config = dict(
    num_hidden_layers=11,
    hidden_size=384,
    n_experts=64,
    experts_per_token=6,
    d_expert=96,
    d_shared_expert=0,
    hidden_act='elu',
    moe_layers=[0, 1, 2, 3, 4, 5, 6, 7, 8, 9, 10],
    router_score='softmax',
    normalize_top_k=False,
    routed_scale=3.27,
    balance_loss=0.00262,
    balance_bias=False,
    init_std_router=0.032,
    lr_router=0.000941,
    vocab_size=32768,
    norm='rmsnorm',
    norm_eps=1e-06,
    tie_word_embeddings=False,
    optimizer='muon_variant',
    learning_rate=0.00954,
    batch_tokens=[32768, 65536],
    max_seq_len=1024,
    train_tokens=466800000,
    max_steps=9987,
    dataset='wikipedia_en',
)
Below are experts of layer 7 (counted from 0) of a mixture-of-experts language model. Rows are named down (a neuron's output weights, with its number) and show model dimensions 192-287. Each number is 128 + 32 x the weight over its row's rms, rounded and kept within 0 to 255. Numbers have three digits each.
Before each expert's rows: a language model's description of what the expert responds to. This comes from a sample of Wikipedia text that the model never trained on.

# expert 54
Description: Abbreviations with periods, chiefly the U. of U.S., plus St., No., name initials like J. and A.
down0:118139072146103164120080133131091123177153126139112122152156190124077118140096153152139141149115142052138130159186130105131161086110166116093144050052106090150139113127145144139077113112183139105150119125132114124137151124160110120159134094052126149146122092163137131151120184099111140150
down1:156171122112129135188121090134126149155105104160143150089188115074137185128176121118143104101111096101092083183162071140133139148137120122097134126105134128133111145129106120087178160125149134145113148155175080128137155126082115182110117145146123140069158131107115080119131127102142146100
down2:092151157129136112153091119134170092141121137149131115094092051057172059107122118148159171164164062128099126124195150087109100129064158139054120160103122097139164149141139123120135053152123126159142151151105138096146108042106145128132195125205131173126172095131127183139185144068138122088
down3:144126165099097102150183161161087127120138091043096169122167186164073173166184168117136153126102134113098055126129166101170109143158124093096124124188132121134183139121100182085154086081117112156096095090109127126168100131130095075177105098070103119129111119129107142127131100094153109145
down4:148155150097131165147071165126155057104144136211108122173084115146176122110132084174069126129192104153129174142147077113098142180104127125189175106169176144062128107157086129139138133103096119165151118159154129111143138142125128137205186073164140114152125127146139151088105130150149125105

# expert 38
Description: Adjective suffixes and words from medical, pharmacology and biology prose, such as Clinical, disease, species, treatment, et al., involves.
down0:159146149110144136139075136197086090201112101081108040135082122106119118108111130113166178084122111127114160143085128153141058193112114145168137153120138148053140169114093098114159084084128127107126145088153151131082179138113186117113124090179044143144161159122183210133124083094198200132
down1:076166119104108150143116150187116123167097127150129072135090061168169129150139094185140116152153146107111094091188096119144085172143150134177092136122133156100167160136124137181116168124150123143095142101159101165073163132158137154143098142126126136088129162109043143137158171144129224147
down2:151137065059132096111133124192095117128168117102170142206143137112145082088143053105181159119106136065093150132120154112159200131170182115127157094111167129143106113072141133146120182137057103083176190115104154154125082164081132108142088132166115142127191143131195162144140088112100109118
down3:099127110117093124105169173119174114141095074173157111127098102096161169093178153182107158101123079154116132134126115087135101088138104138147124130121125134141129125098125152126132101118142200123119135091094099101117128065122150101076114105125146148203140118121143066085147179144110138069
down4:089131138116111156134079117118133083128089138034166131093110079127116202137092176123157054062138082167183194127092112149097101134109121144086084186146130142129107127102123101149132158130063133144121112119095177159141125149160127158090087108137155145127140147193119066111120096154112072127

# expert 31
Description: Plural nouns and plural endings in running prose, such as films, runs, climbers, choices, patents.
down0:082109178149080093072122142184103088070142122093128108162141159183117087106098125142110083145131137161160182114182139133127125148081148178117178157165138139132131188064139098185074060142163101125202140089167134121170119125103114176111142136164151104180154065122127124091189074122100116161
down1:111106130114091108128142168102157200156129170128121151165158151094123178169180087157086149108111098132137167161114069125138092094157105064124106173131119138153109103136149162109157071133085132177128133069059170081130179080077143157103133126158168119121095144123124101162183132124124197145
down2:056088124136088107107104151178159094142167106076114138127146121104178109140132109155088137153092115132134113118154150155098145100122110192107177150129155114110143180120118134119041122121146110052130069134137153099091103115159086079157115132119083138084074142061065106094171152171140124172
down3:203145115179133171147079189106117116130074108112124141156126136110143120138095075102152105134164098102097153154101123114107090155132155166176101150138058186101170075149173090094137066154171101124140131143140137118175144133183070093137146173067118128173127102144140134112141084118165074128
down4:155130092120098119122159212075139072175157117151118111098076152131169133124152161085084171165179107125172096080139070105131123129168154104130152117102120107022150132134163119139153068130103103124107100139091102073138135065139095135132129094138142144117131137105134087099177155139133161124

# expert 32
Description: Number tokens in coordinates, climate tables, population counts and vote tables, e.g. 40.78194°N, 28.6, Population: 40,192.
down0:152191117116066162130104111131127104100076159140168128116140130107156132107146131148106125167121073155118110082119140103150115076144157111164132136154109103137104091101137162061156186149112164139120115108155216154160130117152086144149138091081138132135105105076163106113163109115092135173
down1:125172110143142137177103170149144174109132140118160106166149119117096115119089133126073088123134130157150072159173162077145144179098149147096144121169081118113115161159060131100144121145141106129135132123126128072136207074136150150066068142110156103163147099158132100119157149163135118104
down2:169140185154165090134143145028171168117127089090109127118179138162176158096142100108138160114119089127193133095194108120127085075138162137150147112108139119132093144141120155128103154172106111148147127133136183125113177092057124113086083139128147131119146138087134084196145087112186084165
down3:098080054089146117131114140185177155102191120069134106130188119110094124048128087121059129111158065152109088132156115090179159106126117167158150106243179101193101105162148138088149111072085049095145149130217169146161107092166093102139111063154115112095095097076163082127144095170087058134
down4:124162146150096125118120127102126125190122148109115127112169157107121076113130129131024113168120120140150070146145136102073120174159065144116165105221171123099143122092125145129082092094142123105152122099126073229184082089137130114124146187134096136161094160122048131088104139111130138093

# expert 7
Description: Line-initial dashes and words in bird and taxon lists, table pipes, and some narrative nouns, such as - Genus, Lesser, monster.
down0:141114065132112138152050078156131113126134153135151107155107098190116134077112153125146174161091084147219157103150117103130134062125140110086140201121127137115156146121168167175125143151207091129168109145152134121133126148152107131108096138136059133128215137126149106141162129147192105123
down1:144173137159160151136155101223168088083100131091149110111107108106114156133114088138139092127128092134109195106116184068133124123104126161153196154103110132161076060144113131108077147139170078098114145107115100163160142167150133096120143151124098152158175116130047125116139136088133087152
down2:136123165168169108127108133091155127102156148201188174158115145146148096073171144147134184107169182139121132116112073136141182120134162107136158080141100103167115174146096077156117071085128082141095116149113142154105169096141181162066088115123167141107039141167046170122135152106086126132
down3:112132158177148129126177110076136146129110056156099097140156118084130127132096082145145139128125123117137095151140131091122116172118103153149119117083104073142156113077123154113186157148150126160092106109110115114151183126060099106110160167154149168141134136118092067108125143162148107144
down4:119206132141121114078137083034141119087145105132150141134161154103101136141096101140174128109128080138178112132128153085086146129103092120154097085137095172099119151152109113120178110132135114082142127096062171135118120122102156121139189169098112163127145128144147094114173064172124162106

# expert 43
Description: Syllables after an initial K in Slavic or Turkic names in sports lists, such as K-ac-per, K-ec-manović, plus decimal points and abstract nouns like control.
down0:178075113130115160127129110119125121074088150035165169127184150163163080132135114135137162110137033103152180175138190125115084097127057158157137184191127055179116092097117181101109143158141149172156160126112088077082131137132141077118154166119172101047128089066137147150101147091118110116
down1:156102109120100073095144087144089101151066054145156087129138137144112114132143128153122107090049162129070171147145196164148133128158120186185085158134107146107138148136140141135124138101159206163136068079161116159112138134106109177199124101154112127128119123112135096111044098094097098139
down2:130100171053165112162099117153115071178141121128178121136143135158189137112095124122130158162108135035148142140126137109101104126113164165059103170193110132189120146060076095109126107147092161093148106207160148092131141133144120116133122165152157183155138098130099145140160176152069117079
down3:123130146176134051187125073195162126119138113135087140118148060098133146096141197104113184137108161163078145104093134126091112084138147113171110143043103114107136137096106101171117150142101119205123128079104213112100120104110144161155099098106145117114118091101168132106133119116105189088
down4:179108169116172107134151128127090143086127088219108088086117177148207107168085086170135146166162169107086113150206101124136094128069135158107183188136080192118147067135130115121162148097086134097114111135123067133136135092136164096132156138111149179163151127142186120103164128078111143105

# expert 55
Description: Prepositions and preposition-article pairs in prose, such as by, of, from the, with, as of.
down0:114168078134172159143156126097199155146105103155133135116130204169065087100024148115194096143118127115109080173151147123180111121147136108132155097125126108118143126130113155137138068118151151155150117170064171128199065064183132095084098172142117126101164123162152126131154141132133136131
down1:126199207104145119095122099129175118114119117110165131141153150084116134159165128190108187097117081095080141070151107136115105036154136105165128079134084140089196088057123118116209140152184150182059124134140155089083141130142140080145078193110117138094144149138178139125115150120128126113
down2:206132136098104117097104103103116140087142147070162179126088099145094114143176132122115140147150126098124145151132145099093147115132118155106082108171157132068141098131145153139058149108152124152114134181116158140165106132142092159153146103124150154101139168091117141093139091123095126105
down3:102098112103075165064106096167166107133140089124091153099135126184108158081112144110114073190153135105123190139168097112167064146119153102122092129069130139165065158155109126100146112149093114122082117165126125126056071145136094159106155066136148112102114081098134131073219131173154157201
down4:148143098111145118114150137146136130112119127079138169124167147158091118088092227156171139147127103129146176113135124151136109129124090151093124117110124115105121110135103158170121093136107105131104130200162160128083159147126184142013176136138143179159146130183124085145079148129108111107

# expert 21
Description: Opening formulas of biographies and species entries, such as "(born", ") is a", "was an American", "-idae", and surname endings after headings.
down0:165085149135166133112143173107134087068154148151165135110146167110106101107132086171139106178094109147229125085131140161108109074175114153112146112180107122130107119142147145157107128101112138165151083100174109122132105146100161180150186156137137138124043098112132111171137105131138133143
down1:111171189100177129139065110116224142116113114113109145087146148123162135109149140142131131154162175138163084159117061081120136155127125185141081167122187105093081139077129181127094162134122143226107152164079146107135100110136093136073112117149160144168125136085068129106095169108110115162
down2:137119104111144149141142128172173099175141139104086107109135037120102149088056152121177175123136091111057141130073065099149111164149093203173113110119118101237153133157095151076113122106140194198119149156104127146169181132074131119140094176161151139150072107141067111102134151107119175164
down3:171052144115112145206144092000146092071149114193124151156080183088150140153156094109114170129110164124096117107097100139136131111132078142137099111135077096130153141158120108088172114123087165163170200124062104099132104158142118099094117145153141108080073133159122118077113156106113088110
down4:103136127152086139125085180124172070137119114129115161092150090149065174090066173202145075166125110138116144130092166080133139103177124106079138104143107107108135146192116136096189121142153088112065174128142141114137105058142082119134089058125050185088171143180170172174122091104092148141

# expert 62
Description: Syllable pieces such as ar, an, il and ayan inside Indian and Sri Lankan personal names, e.g. Sun-il, Ramach-and-ran, Var-an-asi.
down0:097139169123182173209144175109132113133142107126242142118174122183159140187085164156121135167134145123160081076104147112181097186147167149131151164109147137105118146110123111165097111144113133123195109119127169122156156139122140157146208141109099140154131089190166184126106133209078121159
down1:143102171122161163133087173134094095151086140146150117178102160138092094169133124119136190074199119063119171117126146135132135135123121068129147204161101166103136110156158143106138087137123125125154109093150091153126158178128111052160160133169139158156170154117119129160111100082148128120
down2:162141035134141124129158156225077139079155123177073097127135121120158069159117140143073171225123123114113221099165046116123092145102082127137060117155153131107125158068110132146201131102100129138130143145135106121141141091147149121112133091112105105166092119102105210111180128137158141130
down3:106126194158180102154083164143135155084132072103160104115122176109162104089154139100150070153073116173134178150110083119165109059108071097106087105164137112157132136202154120156145202177128178059150136155141174172154180150177138101130176209126147111118074076121133130136071159098137141138
down4:094104150148105114136118154191112144158171143130132125080101171153101125139089148182069139094156108113138164142096173133144186097159093119143144161178145123132106112090104118149168113135118152136079162151169099124078114165139156079072089127118138172188144147065145138150120159088081025137

# expert 10
Description: Line breaks, colons, quote openers and plot verbs like said, tells, called, learns in episode summaries and reported speech.
down0:118130131128136119119119154172094111116163133092108116112148118152124113124088093069126150147101124172121188098131159072089143148078136141134126177152127086081139057111119169154128115103092067110163178148097105107161170149108148103120115175106118133177161120161173120129177178095101096125
down1:156136073177138172108141086113057104143111090112085170148124140056114132137135201166136086147092097095140154118131080131140210160130148125107173098125071139150135149080105127120110064136115129120204111131141114105103138151136070155108155113044122115086155139159134087160138167093155155087
down2:138188114127146204108152114129092178129090131094156156085138093130111136129131076125054107050180125108075146141160177177120093165054178150122099110143112047151091122094133166117132155151187130158149071095134100166161095139148149160173135111136073187177114122123071112121111170046153105110
down3:117130132138128146133162096107173064117187098152140081086170094174074166134087061083113120104144100182127133121103178144133149144168131144174140122110105105063101141138151100108092124159143123089058128133084130158090129118183116170089126076110098121151126133117087181137193123122104197131
down4:098100131134139149078086138111104142119116192120116140074150100139053130151173132152152127142101118136091174088134144193127119117146049094136192146119098164161117081158136120128126136096108065087127136160100137148122035149115167102105185102139131125137196144111109132130086175189133103109

# expert 12
Description: Function words and verbs in narratives of ships, troops and attacks, e.g. captured, moved, on a voyage from, times like 18:30.
down0:077139115161084206075169138130089101104075075193073116117139116102119130097107166097099127123099125137134141086167180110176128182111123107109113121147134127142133114080109126136153122164126131118097119133109149182134158144094145093093155095169123121125144132096121109101114139087088093116
down1:123095091153107128167139170146127085162150079087147174127132084121090188122128130160132139127090130117112085179100183096137132139133151146126130180117112150165145143094127118107078082117179148029152136127058212105111152116136099170128148125147123120091106093183116139143110159127189096171
down2:137152097092097098100143090185136136102130132102097144133075114159123098138181156172106084065110120140162151147135128121113176063169129117137100126113113020116106162134089083119179103068086133073131181121146142132147138165174113163173107123155109166111117167116077110127126148163114108136
down3:103192112141190113144157157140140128146167150138145101187121162135178111156152130115109119120166161146163161137111131100073103157121110110184097082112095092105150188114125142107106200093145132213162206071087139117102115155131184147132183086144080184138150068077143096142083120140202154117
down4:152145148127173163179170122160129134084131113192146159135119100185098101136109128144105103083108097157078092119094118113107100090087137157148158155109109085119136100153126153143133132175090115089126144152125138098171070097090180169159125134129140176109130113142100145080178112179142169108

# expert 27
Description: Commas, semicolons, dashes and closing parentheses that end clauses or list items, often joined with and, but, which.
down0:160157140125118161097123094063183121124148162096112155097063116167188186147072157110132128142131078167169116101129178126159099115155181169125133211145166171133133170097150186077152161156136103173137122110137111146183120151092073130085113106120137135126119166166118125124099162104129169136
down1:137188168160133123144109123113091122164107150116108156169148130085110149206142122155153122135123105094140127110123079094134115127155171111095213135112078120129122136146134145124153095194116140177145130077097114116139113104111152131157074149151144113120129216123180146118142148104133182161
down2:180121164132165150100130063156126068122137087151174118163116157149142075143124164091141125120134064166126125116105109239139095097150191085149137037147132132173070180137121112100150121166084170156140111103138142137091138092138142147138141149117111036099155126142147126091107137130114110118
down3:149108117126119130095126140081073104119164153194129184148161082089100071116087115122100124155127050179152087165075102169240125120095169113123149107162162103131100099073173112184073128105149177121145143149132113100200117163210114120145065183143109151095112146106152136099118098102158094071
down4:064168163146125120160146149135146099144094111150094146043145189132090138190097107133183112192113169135147135162149147148129135155100176145171127130160147073178135116123163138229157073089110097110032125134040134148111121177122166105036105156103133102091143158104088158120165138157194163098

# expert 41
Description: Adjectives and nouns for social or political qualities after of, for, against, such as racial, human, male, national, Democratic, Republican.
down0:077153094152068117173120146125101150120088108134102146173122140090187120206154123100120095109084086163127182173157118167134132135138143074151094135097141119148123158092116129179058086139126067145103125163143117072137112114148165101073149098086048113133080072092125103145132140129118137139
down1:156121114138097100103131105113182212100144075143195115143100126137142120102168164162131156136098154122146141160142115117100128109145199111070117117154134147090098184109079091134150150123145146145091126161130107213173134109130170117138123150079157171109099149132154120116134120137149158092
down2:091129099155173159128167094166123135105136138156077057123100136129125063134145073179132050194149155096136080116122084140129081124136129181134152134122107069156148080104119114106135199147156095184118157073131080149096171078138125124149136097106112124167121146129097101124135095032150121137
down3:184125070119145057128117111126073144189094153142116126128069131173158171084179124151135056092080139151169152131160135105116152159064116115128090152056100087101114141098100164112125160111109120111162083110130092143182133132123111174117137081082178114127091125088152124122119101142132193109
down4:123176189121129128101200094069162136146108114131120102053114144172118084152068135153120106072130085102196144174111174129160116103118052123163126124152105167143150140085104156134141111145122146112066161079149118134124060147084130156175174120091090095104113094142173104115134141124165106109

# expert 15
Description: Nouns about a person's career or work in biographies, such as debut, spell, role, film, plus paragraph breaks and section starts.
down0:151145170159104139137086141115104140123105135089123086130124165091114131050119142137080078126086185080123101102131084180127120103094113078090121129156168140123104147152108076131155136147134152048129117169094102119078162169121127177159083108123136116138182188074154064216138214153128155162
down1:159078155093152140149167185053123062091141131125107080116097143116128120093123163111190055110132093123161201175137098108114074102099080111182139177132102114109141113134120115157107105117089131155112085130107134158117160124152185111150198050125119139124130053183159123069095147084144175116
down2:135137102155100068138136154130090125100159114138101119090140120137122143130209118082137121103159143132167186111150119099110105132100087112153226151139168122192147213140170109108106189065139157095152156142077035130089134103167133143090069202104092119127125122117105088136076141072106140143
down3:145122118160096164067148174113199129077191142180104119151176158113108143151122183137145056168095106139128154099117111137134136103122111149145115122157132163082145138095158129082125113124129146155087058122155118135158100166143141125126060098085121153128092085191135145137110160107136154102
down4:089146093157072131113156171153147089107119092124079153134121149110182135082146156131133156092118115077228162152135141143165090097147110163069186161094113083158158128135163121095088149165156104124159070113148138193116188158090112137160142144165123085197122141063127178073147121092114148148

# expert 34
Description: Capital letters inside acronyms and codes, such as ICAO/IATA airport codes, team initials like HNK, and chemical formula characters.
down0:142123092088128119170140152128185113068112075104092136158177097102122154105138043136090117089117101170103116121113177124138089177169129145163105147148185139160170074106173101139097167127074149132098096091085152104121160157192142112151136094126113164099141168137145128168188141141153123157
down1:141134116122147121102127096140166170133136074171115098125158116198090116145206125173149117112095084111143173057141143172105155158164085192120140154127157149155166108166130104141184132101148138125105148143053118182159131143104103142133136144123147196102087141126137165141127130133129120119
down2:151094131172115126118094186090140147100147132177181129155115138134125107036102203125141118171089106134141101105093131132093137161062135130136164134127153164087115141069125114130136143118159065084162141186166125130169109087135201101138119136120194160153094136149123097098086174097119089124
down3:100160090095092139091107120133081141103143150129154094171116147137165107135149099144149113144148125172113170179183114137136148068068136128154099073150087119135132153107181068127137143145136139163115130106113136203100081058105163127080109122125103139187127108148170157054199154093108105084
down4:128146140155117095078141151137153104117126165091092188138096145195163154175119146138155123176071141161099063101174111089132110139132100120101173110169092152094141122160124137101104159166081142160059121086170101094155200166135142137117121099142102072125139140105113150164152146095124088110

# expert 46
Description: Prepositions and adverbs like in, on, back, all, next, every, there, usually following a verb or noun mid-sentence.
down0:096142114139097129086073152125159104129080118137151168148135129121111139173121165134114137114148161087110096127149122089079159091136145151175080133076140137140135128183195202101076125104190112101135135110109137177116106118131096175119125136140100073094123127088092157069100194068131128127
down1:106129054138157126132145065116141158087106147153114145104149133143134140126122164118086118126068093111152133095107149158178199115133090065079082158133123109164145159122111121149114158097152132155197120103186147177048116123096189160156141108114123082126113093132232125185104136168124153141
down2:140134105113130197129143198117123113146132133152124173107126140152108137138092138135095127163132146126148148138105109108136116162152111053140062111146119174134154196086116122094140079160071108166115180120152204117122157111195144140117158069109171099168114126081131121080181139096115172077
down3:144123129142111154075126088077071110152183147103143071153159081139101134045123126161110153090062150121132137085139120125172073073119169149142116119142123109146094127092141118148084116100120164200097108142157175152092174150083144089148103130119135175162075153047113123165138128175171172104
down4:151124132104122119115126148161097079142076116112155090130137111166114079077097153166108154150111143145108095198142124124124127119109119154144150115138124122139153164166129168119142092177140137126131110106089120103130107087162097169165165105151140167095120130144122176137218118136088136050

# expert 51
Description: Conjunctions, prepositions and quantifiers such as but, or, over, under, than, and word starts right after "a", "an", "one".
down0:140123139110185147157092155172159089089149152180081091128120186061149143095147162102091159152126146116163093104149106127083097142085131115143106110119136162077127140147148188144097146132157111125100120154122073098135150114084057103159114093133122186111169092097167186112120100089167122123
down1:128165072153150157108128127156148156070185198099179116095113156139092066131152116126109157154120071082088137122121142185169108112122164098109091136107099158101127131128142114168135166141106130133073147103137166149076166058102147155184100054124131123137176083084181089136136154086107143137
down2:158106108174102115146122141140107119139101135145161126142125113117114068162162132181195153129137112116131111113176133194158193135140165093137119123080146103156130124202118070096152134180110132179149059161136164190149125127104082136173177090126129125114122112134134123157132157089149115041
down3:149143155141124107136149176166144111128149190175095127097112148100160110237147160106082101023144152171193144084157157187111168182116176118151137167125117131144166186189144161081131172161158126081207162139076143128114114120166099115165106117169085093139115176180149100184145194119122076053
down4:123151155155100112111110094139170116086151110128100113133151151129115139172161135061104132184085105073078188110090124147170063138158125086113160155104161158126087100115147144127175092125116159205146105091115148134164103103110102138050152133183095158086158132119191046121097116128134104113

# expert 4
Description: First capitalized piece of a name after a comma, quote or parenthesis, often in species lists and biographies: K(atie), "L(acan), Sh(ierholz).
down0:115108170153127068129113105255127152111122082119185081085158169146102097106149137208090154116098118123108067131109155127155151152061159172060098134116125080128176160095147147201149101169090154091116103132121128109093165132120094184138127139170161089101116151062104110112069133128136106114
down1:104138143153106064076089129034139142161158101114150138134141074156162100147154212074116096150089148193144112177093114167107160092141067083121115160116125129144135159101113183144133115178062074163141137104117177102112109153101199128081117090104052203107078114104115149117135091071090098217
down2:128120130124106132154106149073097146140143134138096109133163176114084143139110160154121180094154101164141196158156134127179125091120173114121108189116121076161188174194128165043156167187113133084148137064077093172153086147122132103101093145073061136116126106058147112117121128137164158125
down3:149149047138139086101111121255180085139085062146095145121158161131139154172155142164127153140140141167135101059163130117151112160161094165127118123146166143106161136147069142109163148104146150115125167073145060144100147151113108156190088117135162146163141135111108182090170132111125152125
down4:171090147128115107101097141077205132114173127135129112124108124161138125125164096191108163028071110169103115066165052134098146155145102122147065110058116123189109138099118102161096124104143181129147179079110105099130127079077090092097138112120122232143141179150169145122148124103204112115

# expert 50
Description: Mid-word pieces of uncommon proper names and Latin taxa, often after a capital letter, such as G-y-psies, Askl-ö-f, Fern-cliff, Bry-otropha.
down0:173111137158168026121149110119116162189112154101184151121096117178133156102120087127105189164095182122100060144109159190118109095152142140118114189127109147156090127121158142130151125099172117153089139052134119122090102167156133153152177080168108151105127136112083125140140135140130099109
down1:128147117123112130056146104119099114120077116145153103157169109104089186086123118184133101183062139095124141119222135083198162161134132129119125126141093116134162138116166178131106127156137153174172124078127141096148183073090163149160151179054107132133194128111161114137093097144152161167
down2:124167082177148105128129132164128117148120155120081071090081084105100146110095115135153094149125106124148129206150181128107174112139130132153091145170049138107122127172118131104110104121098093149117127105144178093174086145075070135099125146140168144133191134100101099178123144132110063118
down3:108115103118099157171111085101125149134125154151180154088084098100141117138143175102062126133167114106126164140057176105083095157147108106120127142099145125080116142129158191118145120101138124115165139130133098125135094177139166101130081046144151219114179157062170069086152132147115162081
down4:091142164122111101111106151140112147104197134034087125149134149110198096094142131077140161070137112178137151123166132168167049078095154103119084116159131109111154163108128129090094169144130195189147103119104126121089134104096162132134138155175099147179142079121091114151117113144100087163

# expert 61
Description: Surname capitals and starts right after a first name, such as Mike N-ock, Gilles W-ach, Matt Di-Benedetto.
down0:080114124140145077118073113225149132107131148088137106123079129143232122150111098063085153178068104127126069089183146122073165147173111120149164151118094132137172128126123144077091182137107061114134062081179121102095106183151103107114147134121185101120144093076173113084171154149155122131
down1:192113160158124164159187084077121110144084133136176113165114115041111205097145094121150176140166106151114111117103110131146143164149150098113092146175111103134122169112134118100121210174140103123137128097151168109081100149135141171123160119181117137152140134141120107186134127180101192118
down2:117109122132140098135117113176120111081203161145154126054129111042183203133148168098163119060146141130097036140161148124090111073144159156134141079124103138141096123151091132131087172131164176164168099116091092142126109115100123149143122099104109092158107095194142197145137133075090167134
down3:137155165116098132141147133039226126111104147115138127099119167164134170141098139112111108102140191191124072134156044133109101158147077167099121110157121116155164150146140126131124164102162187100188114129129108122161176073131121144099178169112127088165080109142114122152156120097199046129
down4:210114164192131092121121149142121099106126098124139169062169135180169173168156110176091151094133120188064152125145103123124088121139095093087152147116122196152130173106087130131095103165066139085151102081111107139102113073124180106124014111160158152090094122145091130121141065185105092138

# expert 24
Description: Last three digits of years after a leading 1 or 2, e.g. 1950s, 1927, 2012, plus the dashes in year ranges.
down0:126164140096109121053137088079117184076092158128145159096108123178066145182159106091096111136159181110115126091075074132137082136135115077096155132056100097103100146087114120123130097141115070111161132139161102162154100104107146157169072132143064122139110160179125122134135179105118148125
down1:142135162138158125094136091142185120133114107193161152173148108140141188063107094132147133179095173089176082126188085149131135134164166145131111186137144132139114175120136113131104138153170161116086211094113141106121110137099113143107070149114151131129112081161109114117204119121157110202
down2:159112144183101080180109151123106136105109146141133104157135156189110110122177142127142114156135177123167108114146190121137118071175154153136120139109127089065152131113127188123149166075162131086142055128152129105149133118121073200117118157114118160104160164157171164038132088081161099166
down3:136133139113063131163074102139116108140101127071125171116121190076145146131069118155100106128160106129078092186121213106075091108140152127152132126072136135090146133159105149095125167071166065134100121160115130104095155152130138129144136174098173171029104139069099197109111147073159111206
down4:118130173179084120115086192200188165099185186180119127126111161177159110173152108062120147118162126077112098051127112149186159169172059125158139142207118103112141153145151092145146169124091148117121114210087134110149149118121111163123141136124135170117141136097112161100134144167122167178